Below are experts of layer 7 (counted from 0) of a mixture-of-experts language model. Rows are named router (the router's row for the expert), gate (a neuron's input weights, with its number), up (a neuron's input weights, with its number) and show model dimensions 320-383. Each number is 500 + 25 x the weight over its row's rms, rounded and kept within 0 to 999. Numbers have three digits each.
After each expert's rows: "mostly gets" lists some tokens that are sent to it at least half of the time; "gets" lists some tokens that make up at least twice as much of what it gets as of all text. This comes from a sample of Wikipedia text that the model never trained on. Tokens count by the router's weight.

# expert 26
router:469494480536517501532520461476507478483514526526496507453513518523512480526469477496492490508474507491503526513483486513416546518467484461530512535490520507521469500517507500512488517542484527
gate0:489522523474449515504504467500519506512514504522560503483470466485494540536492477473487548476542500483481525487531505439487484492468480475525489520511501497506436460492483504492476523532512518
up0:492472462519518478526539495488464559493500510513539526526535467500536485470488529519497529521471468499499502527471546482482486525483479507521490484479495488458538537496483481482509472492507484
gate1:508527473501495517511509520525536523534485526480508505490467465470488484518494532517471486505479505526468489470473490489489527529528525496503496504509523526515470483517520506495474476531510488
up1:509563498486515498526532495455537483498510522573483504512509468463501497519526470509457507495493522544524528536477525512441513487472480508501548532530522476510497538501527485539459497507478516
gate2:478494485530531466534503488524508480517473499529483501480466495520492463490481503507569513494474510468506543534527502483486511483487498498511495482482545551502481507515502496469498492505452531
up2:529535468542519499484500533476519497464482484481502499526555515458496469454515502454479491489491522501461501523475513540511501519500493500494494471492465501547529518513481532506458542534464516
mostly gets: " near", " Province", " km", " province", " village", " Cape"
gets: ",", " in", " the", " of", ")", " to"

# expert 0
router:507504469495501476502459496445517489465512497515486501451452499504502488516515489517508478570480498489518505500525502490449494537516471492514508523505492462541476416496493489536484480504521476
gate0:512527487469478507506502499488475517507498529474445467485463488490489478533506480521424459489535551508480504517502511485491547516498483496498489472483481463504522508510499507519478489487484469
up0:486485461519492472470515509488479451523499451506547451474511537540529473536531522479443545482496513490488495488540536459497457474495477514504515490469516531462540460488477495528484491481490529
gate1:495497497502458502487566484497521522560500479454491517510499539474520540525488515493447533538524473454508471514545513497514496473494507535516506507526528508498489525506594507499474472569482490
up1:515500487459538506544495491472501497478518520493524520488496452504545501486504480512521484520488484519515499487541500487473521467510541473489558515457506535494504451501472472486529568528496518
gate2:436490477536466491540533503481480513482486530447522473513499494482543520477505504482466498484512558488500472485468464507521503470460466508511483493504499481508465494503498491513465439484512491
up2:496518536500493502460520518492451519518549509455539478545495497499544502508539486473482489486549506490493513456474474485480519493555461524508477483522477535497458476568486504492511509501504496
mostly gets: " Genus", " Website", " Preced", "Note", "|---|", " Clade"
gets: "\n", ":", " The", " also", " information", "The"

# expert 2
router:471556516548455497480504472518515481501510489538503488475505494477480523479480467488495475540508497490445503528529537502480495532507442513547464506510512505498480534491504499513454491513519468
gate0:468490494540515490527454521522505491498459478442496524499500532468494487512525570423487519517444472476459504471478530533505535486515501494529477460508492448533539484534505525549491505521499499
up0:514501493558468494509486468508502505503533472482496472474518531502508484507471510470511495510512509500469517521463558491479539486493478480504489473500484484457513515478494498503489491554536538
gate1:512505519518492493531495523456516532514540543511547456506503524471502516509534532492460505516512470499495534476520482536502530493519488516524514492513537530524494509480508486518488496485457464
up1:531479480484496517496524477509487512494476537457524490472496468495478492488483500491486487506505502524515487507493491483489491488505524463464531511525519503490511511531514487544540443521492460
gate2:491509474514527520532527489494530507499536450492502475485483510513512513511499496493464490526473505520471559518548447459457483541517505487487515525507483502482492485486506503522502505550528500
up2:491469497501467462486506496469507514543480461453520449488552538496525484487481486499499484505467517449511504480520455486523456516507511482506505490507483515502513510493517529536460483493466494
mostly gets: " ", "pen", " Pen", " dis", "า", " ("
gets: " ", " (", "pen", " dis", " Pen", "rim"

# expert 30
router:511503501510511516523471533440494461505533528555494476498480520494493495524491471491498497537508480469489476468494488502495530503488451493517502543516503486503508466495511491515489502509507482
gate0:495524499485501519513499518486495484550460496464489478477578513468536474503498489524477520490469517499509518471483477490482503516466503489492473514475459517463487533492494505502500528476480524
up0:532529468470490515482464471517509498527511470457465514490475495497512493494488496469467519525496494533510471519506499500482447485475523513507528511486530495499522498522506540481518470494455528
gate1:528507558480487465477518475476493521527517474489489504504475518472528517485503540451493508543485500477530507526507484464526524528502512517515524503470490541483498456496459482529513462540482500
up1:499499478501502522462483497517559477512485462491508505499529505504473498514461500491498505519461492511498471523485548526496495483513477488509493471492499515510516531502501471502490539511525485
gate2:498529525488479496494503545515501459496542525489481454506450493503508484499515479474505505527543549500502510453513537516520499480504495553508452467486507460530519512518479528512527499473494480
up2:470540490544483540514491563491548485544512479480513540513471471515516511523473485507466455550481514514511517489492473493512511477519500489514541483542477515485495523487456535433496492500518490
mostly gets: " •", "---|---|---|---|", "|---|---|---|", " Length", "|---|---|", " Phyl"
gets: "-", "|", " a", " •", "---|---|---|---|", " A"

# expert 7
router:509497468488512488506519475483510514493503483481485522504514546536533505531497534487573475523495477524532527498500510520488533518525518496502483505519530475523453520527483485456505542485496458
gate0:517509478503471513507518513507529447488497453524513511497539503477477469521540480515481506521484505467524497476511511539476474491510474500508477481471465474506546511465518485459495496483522557
up0:524521453522494514488501515566526476472491496489525490544481487475527470472518550500513487497466507491497464485496472522520504515516539499488494522538477524502501519523475501443507518486498483
gate1:444540453496527503462508490477489517527495479489477539510502529459503500528520496476504487546465481516496503491540515515500540441510517489517552504556502515525494502488524490491499478510512520
up1:522487502499478503488525520461506467487494505546502455503489500505448497551464525497527486526470501498528517471534488543545493478507456508501498514498536500481513528517471483517488495517502441
gate2:473475524483529440500541492497463556528491503475493512521519468534544496494554469451505502502494460470506476507489482511523532506535495529495504484487438485491497503496468478481485521525515471
up2:506500499492493500521533461484513499505451530494476485474506521532473521491480467504511486449516498551489487518510513506483519483512506499498505519497526514465490507502477520541511462510482476
mostly gets: " Sch", " Germany", " German", "ä", "ö", " Norway"
gets: "s", "|", "n", "k", "ch", "z"

# expert 5
router:498471514522519493492523482538473483498469524499528528475461482484489482542434488480504487527490511497460487480516502491511498484487481488521513509559502531509486447506506489523482511502467494
gate0:448441472532499518477514525498500464522490524525498526483522494488474481517479509479478499551487482514483499517508485477470493500474512522483478457469487529445519515495484506517468521536519413
up0:515486523517520518529532512467479507493482471459508521506509523482560554493503494523487512474487487499513451508503493499544520507487469491486443518503497509532458521529516494503524536504511499
gate1:473511456492468459525496474522488501472544507535503496507510498494474524496512489488510548483502508470511534534486480507466491503487518540535522533509534483476463538498463538518492473465507488
up1:463487494508473466542532486470517502532426504489474527530502527501493490449523508510540495518483525491469533516473513520466505440464571527518499463503539499499512527503498513502533468491504457
gate2:496477479507487479492542445462490475498467489496508481519493521466481485543528523431476490529450494505502485532484478475492518524502516537499511472487496479509480521509464453520490472484492489
up2:515544495483518463521495482501534481523567509516500516491469478457508465507504515493485512507509504490531465524467457516485501546533506490484463427512457478471515510484485486513498520466519484
mostly gets: " would", " not", " then", " more", " most", " well"
gets: " to", "ly", " of", " not", " first", " a"

# expert 23
router:551502459464503459523494502499522490515519502485502464446453532491530478540510488493520507561490533518516505522483498530492496534518508496515513517550483502526534480461468499484527516509523451
gate0:518498492499470504519548503475528506478487500537497502510495476460468492533501511481503502519517552498471477536528534520495496516507466507484488526494508477509508474483482476500531533496543508
up0:471513527492457534520481533494544501543529484445502513569485483523515524514446493480528471501529502488521493448513501499505501513512513540510471487490522497537500495465550500457484473528487553
gate1:510499422487561502496452497475531490472540512489478486527472518515551469530539501549550476470496505505494519499507499478495536544489476478506543502518513485480469476470511514521510508530522455
up1:486511514492517522531491504502499450486493460516487478491501520530528542474495498503476463500534527503496518511499515499505519501495487532499535502550476512442468515515485461512501490525504510
gate2:503512500499516516537524489498519491498516530458511475483526499521486486474493418553524479518521520516494524480503515509486494522521502544510486507479498494435501492496496506505503499535507473
up2:491469494517488503506509505496478519517474465528538489499503473490459525479545528511507485475471454480448517478443472495511482466513504546517530474479477526514474491516512526506489459528499514
mostly gets: " Genus", " Species", " Phyl", " Coordinates", " Genre", " Clade"
gets: ":", " a", " by", "ia", "ed", "us"

# expert 21
router:507479466485472481485506495520519494465507533475519500470513499509481468552488468467488499520471496484468485470537502533509486519523502466506489552511534497488475457527478499477513508497496466
gate0:530505503492482465536532498532494497448529535468503538490478505489516487465518521502478497514490530505537541504456540499490507496487506508512489474458482497488519496492478488464505478505498519
up0:517562493457514526497474572486458517492509477516491495500521454483493501523464487526483516475498544525532528508551512459494536513458514512515535529557450517503510488432510482481481534503507545
gate1:512557511467474445492515494484510535499496510515472450480512477492502484499535542529514538484497495513509508509491498499507501513498501511512493532486528423489470502482481507510478507499502529
up1:527461487530538532501544518498482485500536483506487532492492525520523514477500473509499470497498487458481508461484466501528526510512516455502504488503472527501485522525504495471484512550525471
gate2:473469488502483498557491526497526486525538468483505493485475507515498457484489504506476511484520474472468479470462478507489504458530489508482494521536488513471496511510490500498499474468471473
up2:499528482468528532457501481492504474525521508496444447501499482476532498520499534518496485521475484535496498530470488490486478466506520502491532466459480491468563474523503485500482480476486527
mostly gets: " him", " they", " them", " it", " people", " members"
gets: "s", "es", "ed", " that", " it", "ers"

# expert 31
router:485476462532484498503505508492489488525482502504484465481512575529528486538489478483491465522520525467473520508517500494464547543479490495513471492515466502513526476503502497491458525548507427
gate0:518475454514508496475483504454524510479528497496533446517474483501511492496504475567479494487496518467520511499498516507548519474477493472495494493520500478534505480483518510503506509488495498
up0:481502479527522498523552495547527502487495543544518498495519500507468520512472491497510529517506470511505496503461502465543488493546503510523520485494492489510474525513463479511514435500486538
gate1:510512516479512466502518493477464493495496456489509492471474503510522485514490497519501519504517502509485481454536534500437528519488481496475458539480476505527523509523466510479494524526472454
up1:497465499485526478457486490543489528482489463488464499530490543499455491496496510534504472493501520561492507485500555514516528490567478534536455491483480521499466518517510469498498505579477494
gate2:460534528510504482494449498434494477484501450477507504537476524458498491508500537488522479521499512490470496548493500463521532505485509525482514455528453484514499513485515501507486529491521438
up2:488501492526510516513470480478487493500497461473503468509515498474487511496500507491514492479551480488465500499489498519476539469502472511500488474499469564499555502490518489479447503541478486
mostly gets: " USA", " ESPN", " Stadium", " Washington", " Jr", " Center"
gets: " |", " the", "W", ";", " W", " U"

# expert 28
router:506497452493499513471519493482514507483475507560563475456519506486488483511449507505491517542480526483506476519511510504497499553491475503501529512519482506479542431488550498524489473478507499
gate0:457525499487533492499496440510457501492502507514508482489508504520490483488489498514494501471496482470484482510497487441505510520498478493476546482476500489491486494525489502494478481477511513
up0:489529503496480510498493477511520528509527491489505518504497467480505449487471519544469522511486495476492526511484516489506480505520509510471522485450501500454482480520488510551552456459507503
gate1:520568551488459526472469490498468506507492495530529446483498448465483501513521509480466510534473480519516485502497454504450541490488536477485481472448532511481484468480450463495493487509495496
up1:502495518475543486522504481516492525514500526508537510458467476474505510474459511495520523480536454480523502495480550451514512477489468484505487460491459498511462469500543517553500530505513501
gate2:501550489530488475525481478532474496496502518496499489483507491487463507519474554475529513501491503498467471501486464492491456467488462487513548546519511544500515489519513473541545494491483491
up2:522524484524482527491498505505501482475517527501511507503510506508496485499482485506488509546507488463489493484488502469455462497478520488524480512504477491443525500460461490476516476535492489
mostly gets: " of", " number", " $", " with", " without", " those"
gets: " of", " the", " with", " for", " at", "=="

# expert 19
router:501496471491491503472495494457441495483519473513493556498455485513518515528521507500529465504498509500517485471536517484439532528486434494531487536481539477468490442490499501430487498472533454
gate0:510483480469500532478503514486460488522482463507492539541539491513508500516520503551508517525494526456542460519531480497507544491479498502519480466506507517507466446543478497472529447495505508
up0:501524485489501509490455530495478550515481504506459494509496509503470506473568529564485489489518482496490545513485500478522480502500528491525517477483458484484505520466504501526490469550485494
gate1:505485475544515493505464481505507510460501484492502529502495471486516506497515508515488445464510480470445484496486499542491504533495500448523497505529538523482515452502462497496506514520486458
up1:512480496490513489482517484557482473512478523476500502522498481493454486502524480506562491481540510509478489484461490459511452448514506470529489507529496510499469503493510471536507471486478514
gate2:517507490527466503500486552576506531486490501491516488496568499521508485527505495510468463495511519497494493489475555465509508534504483510505517517458504518454509490459498514505485530520479488
up2:506470477501488532491485512538541523501469512515497470485513510477486577539482483516513489543484514480487513515473514535523503517515502511513530536492509508505489521503513476479533511516492507
mostly gets: " Apps", " Yes", " Score", " Title", " directed", " Won"
gets: " |", " ", "==", " Title", " by", " is"

# expert 8
router:487482475513461456490507504435514491495473515521502473486521504489516443519533531499573474525474508516472451521515540516482493534426475499512531499508561523547533465467473495494484469507510492
gate0:511531490489496478483493447472455449444446476472463472501483517519506460493494516510495462497479494515494504519511473502487476503471502515518515500504521513512529498525525471556527557537491490
up0:526501501490528497510515525515468463479509485520461478482548454474482552497504519454512531489490509497492578525493523498477487503524498479548516521532522491493524486507519498502431496511492525
gate1:480534510508472491565513492460525479538462494500518491491495473477510460507522499531512530489489464446487519469526498483490492510501494542472506501540484505515497543469474496439527474501502489
up1:525454537502471464491528462466484461516519493512476517496503503470490540493489492503507492494483466533499518484555511493491483482514505513506500527467480497535508453514491497505467501481493509
gate2:533507446503489460466494485449507510522416463518493504505511513495493517533515510486478516483491555513452489505528530522521489474491487536505497473522479519550507494500568486503493488482537510
up2:508525480493516509516488447491467512521500478496470565511503489489474472481523512487518519496481473473494540461459513516496469470517498518495516516480486492489511554464486511458491545524504526
mostly gets: " album", " song", " film", " episode", "track", " Records"
gets: " \"", "\"", ":", "|", " in", " The"